Weights of a small mixture-of-experts language model, trained from scratch on English Wikipedia: a shared expert of 896 neurons.
Below are experts of layer 4 (counted from 0) of a mixture-of-experts language model. Rows are named router (the router's row for the expert) and show model dimensions 384-447. Each number is 500 + 25 x the weight over its row's rms, rounded and kept within 0 to 999. Numbers have three digits each.
After each expert's rows: a language model's description of what the expert responds to; "raises" lists some tokens whose logits its average output raises strongly, later layers aside. This comes from a sample of Wikipedia text that the model never trained on.

# expert 3
router:484530481529494515477492507468507527491501487497520486510500506466527505524529488480518481514475534484477472482465496483527484561472508516579478470503497542550496478497532510530487483491501450
Locative prepositions, year prefixes. Prepositions after located, based, released (in, on, at, through), year prefix 19, dash list bullets, and mid-name consonant pieces like Broder-b-und.
raises: " the", " its", " this"

# expert 23
router:490513497476472493441466505522518501474514520517494434479509483460499504477502490511470505521472489519533497467485516516456527528481537458500496448464527488529508479456504491521505508494454498
Verbs and possessives in narrative. Past-tense or -ing verbs and his, her, their, with, and number words in biographies and sports text, such as passed, receiving, launched.
raises: " a", " the", " an", " "

# expert 20
router:464536500499495495503520518515504487539506500525481530520453469526502481520545497524513523519509474510447447471519491488470491552548520498520503463498521487515472473512513547492488505489527510
Table row ends, noun endings. Table cell breaks and row ends, ending pieces of surnames (-os, -od), and generic nouns such as people, system, player, line.
raises: " of", "\n", ",", ".", ".\n", ".\n\n"

# expert 8
router:496555507511453482492466510471505465505459482505495465516479495445490493513500533527526556516527524516503500480508501522485475521493503459553469457482472454510509514519483540511507513488488475
Place-name and name starts. First pieces of proper names such as New, St, South, North, B, Ch, plus commas and hyphens inside names, as in New York, Gordon-Levitt.
raises: "ar", "ag", "ew", "ur", "est"

# expert 4
router:495465509484477490493523494479536541481523522533496475492496555493471505542525512514491540533515470531528475463486477503496497501512502476519465496467541495500518504516476495513504493491490507
Foreign name fragments. Word pieces inside foreign, especially Romance, names and places, such as é, io, ina, ou, as in "Trofé", "Tiraspol"; also between, against.
raises: ",", ".", " (", ";"

# expert 25
router:476490460520490475467509509542474534523484488504489514517477537489482522463523503540503505570468510534511497484484520496517514522488458508495483501540496519497519488469506525492487474507487474
Two-digit number pieces. Two-digit number pieces like 00, 50, 40, 99 ending years and table values, such as "1850", "1972", "HK$39 million".
raises: ".", ",", ")", "–", "%", " –"

# expert 18
router:487518493469473485509526495494521489478480538539524465504500494489471490527504518528521532529469507471486487502520494500536471536473534463521502472491512527507478472515519520481515498474495501
Sports and series nouns. Nouns after the, a or his in sports and media text: season, game, film, series, ninth, the th in 4th.
raises: ",", ";", ".", "\n"

# expert 31
router:462548503498487451461515498472520543492511529531480532526491494513528502504549448564532503498483511555500498437462482512456504500508514463491435482467500462529523471446488552539479481493527515
Dates and year prefixes. Day numbers, month names and the century piece 20 or 18 in dates, as in "4 December 2023", "24–26 August 1976", "20.1%".
raises: "0", "00", "ness", "80"

# expert 10
router:490497522491496464473527490489495521466503471536510494498508547500499514536524505487533491556486499527456486495521505489510485483489495443508474520451502480530478474461531523518488523476487524
Capitals and headings. Heading markers == and capitalized word-initial pieces like A, D, M, J starting names or initials, plus some mid-word pieces like "ol" in Cholchol.
raises: "te", "aba", "ida", "ija", "ard", "ich"

# expert 26
router:526500470469477471488471535453490518473467514529474481483501513508478516532495479522523545554505502513485482526519495535494489540527426484534471479516494522488516510499532527512496473514510510
Commas and country names. Commas after names, places or clauses, especially surname-comma in bibliographies, plus 's, that, em dashes, and country names like France, Germany.
raises: " including", " but", " which", " and", " followed", " while"

# expert 22
router:455503477480485500492516488512531519507506503523492499546491508518507504498522528497483510542501524504532438478483508517517464540480492502523486509486506524511539477454529493484493497477541505
Single digits. Single digits 0–9 in scores, decimals, measurements and table cells, such as "1–2", "3.5%", "(0.23 m)".
raises: ".", ",", "°W"

# expert 29
router:496496494471495503495516504481493478499468536515481488522489521475493504495531491522522518503473505504506504473476515510484521545517441518487459478557509531517511477531485519477481531487475513
Given names, name endings. First names like John, James, David, Sarah, and final pieces of surnames, species and chemical names, such as -ley, -ine, -yl.
raises: ",", "'s", ".", "'", " and", " was"

# expert 12
router:517482504483430469470526501469530479454481489508467499476477508566485492518537484543472481481474475481447478472487523481502502588501496483502472467508496472528545451472500474492493537510498495
Sentence and section breaks. Periods, commas after introductory phrases, paragraph breaks and wiki heading markers such as ==, ===, ending one section before the next.
raises: "==", "The", "===", "====", "-", "|"

# expert 7
router:479517512445477463499516519507519484482527562479471521493477539526516488531503473509535511533483510452502525438493508499554483437466486497519524481520508531520490486493546480515497482465463503
Preposition "of". Mostly the preposition of, also to, from, after, before, not and than, linking nouns or verbs: "list of", "due to", "part of".
raises: " the", " his", " their", " other", " her", " its"

# expert 5
router:454522497496510470510488461473507488474503542497511487546448530501523514510498532525503564526449504533489494417504514520501497477506490487481491468484539470509543488484522519519499534478485463
Definite article, brackets. The and this after of, in or at, plus opening parentheses, brackets and quotes starting glosses, as in the series, (all), ('abbot').
raises: " same", " entire", " latter"

# expert 19
router:479503449508454485504523480511496515494487558531472468493483469463518506482501493505510529510470522506503483462477474505475473506451518557484480487539495488540519480504493488475483520474527503
Naming and usage words. Function words of naming and usage, as in "as many as", "known as", "called", "termed", "used", "part of", "such as".
raises: " a", " the", " of", " they", " to", " one"

# expert 24
router:437524494472482485425493491484487483517550510505474491491474523528490559465509452500497515509511483528459460451514487486497488536477492513483500454516524466514539447516530528510500505477511490
Name endings and years. Second parts of fixed names and numbers: York after New, States after United, year endings 16 and 22, dollar signs, and -ent endings.
raises: ".\n\n", ".", ",", ".\n", "\n", "\n\n"

# expert 9
router:490556494489502503463511513457508495532470561576477486510470524513499514568511488505539523490521539521504517505468556490516525501482464490536479449489520503496499489495509476555505508486511514
Career verbs, semicolon lists. Participles after was such as released, born, made, announced, built; titles and roles like member, chief, Major; semicolons separating listed names.
raises: ",", " and", " in", " of", "."

# expert 16
router:485496476481491438459534494523514494491515531502519511500494501509447498525526499502515491555492529492495538474484494465441514500492472472504514525454476473518522500485504507512514506491495519
Auxiliaries and descriptors. Auxiliary and modal verbs like is, are, can, will, plus descriptive adjective or noun starts after "the" or "a", as in "relatively low", "pelvic".
raises: "ied", " on", "ister"

# expert 2
router:451526527473474488495511519483488513530485508519483519539467534481499487541505499553471539556506528531500487534470531489482517528496500475528499485503483468525541462501457473519449503481520512
Passive auxiliaries and by. Forms of was, were, been, being after he/it, the agent or deadline by, plus when, while, during and some mid-name pieces.
raises: " the", " also", " a"

# expert 14
router:468491508503496498502525518527550479511503543514506474487477498540484469504508506474497525517468506489498506493504466500494512479462518455475509465491530462509539452489505455550536497495489509
Numbers, units, adverbs. Pieces in numeric stat tables: decimal points, spaces and dashes between numbers, units like m and °, and adverbs also, only, over.
raises: "16", "14", "13", "20", "15", "ening"

# expert 15
router:490501491499473464499465469520479494486518511510444454497483507498501518523504457505491548502485493514511501465496466523492477515477482474471492436525482465498502514485527535553485484508504477
Spaces in tables. Bare space tokens after table pipes or colons before numbers and dates, plus abbreviation periods like J. R. and sp.
raises: "19", "20", "18", "15", "21", "17"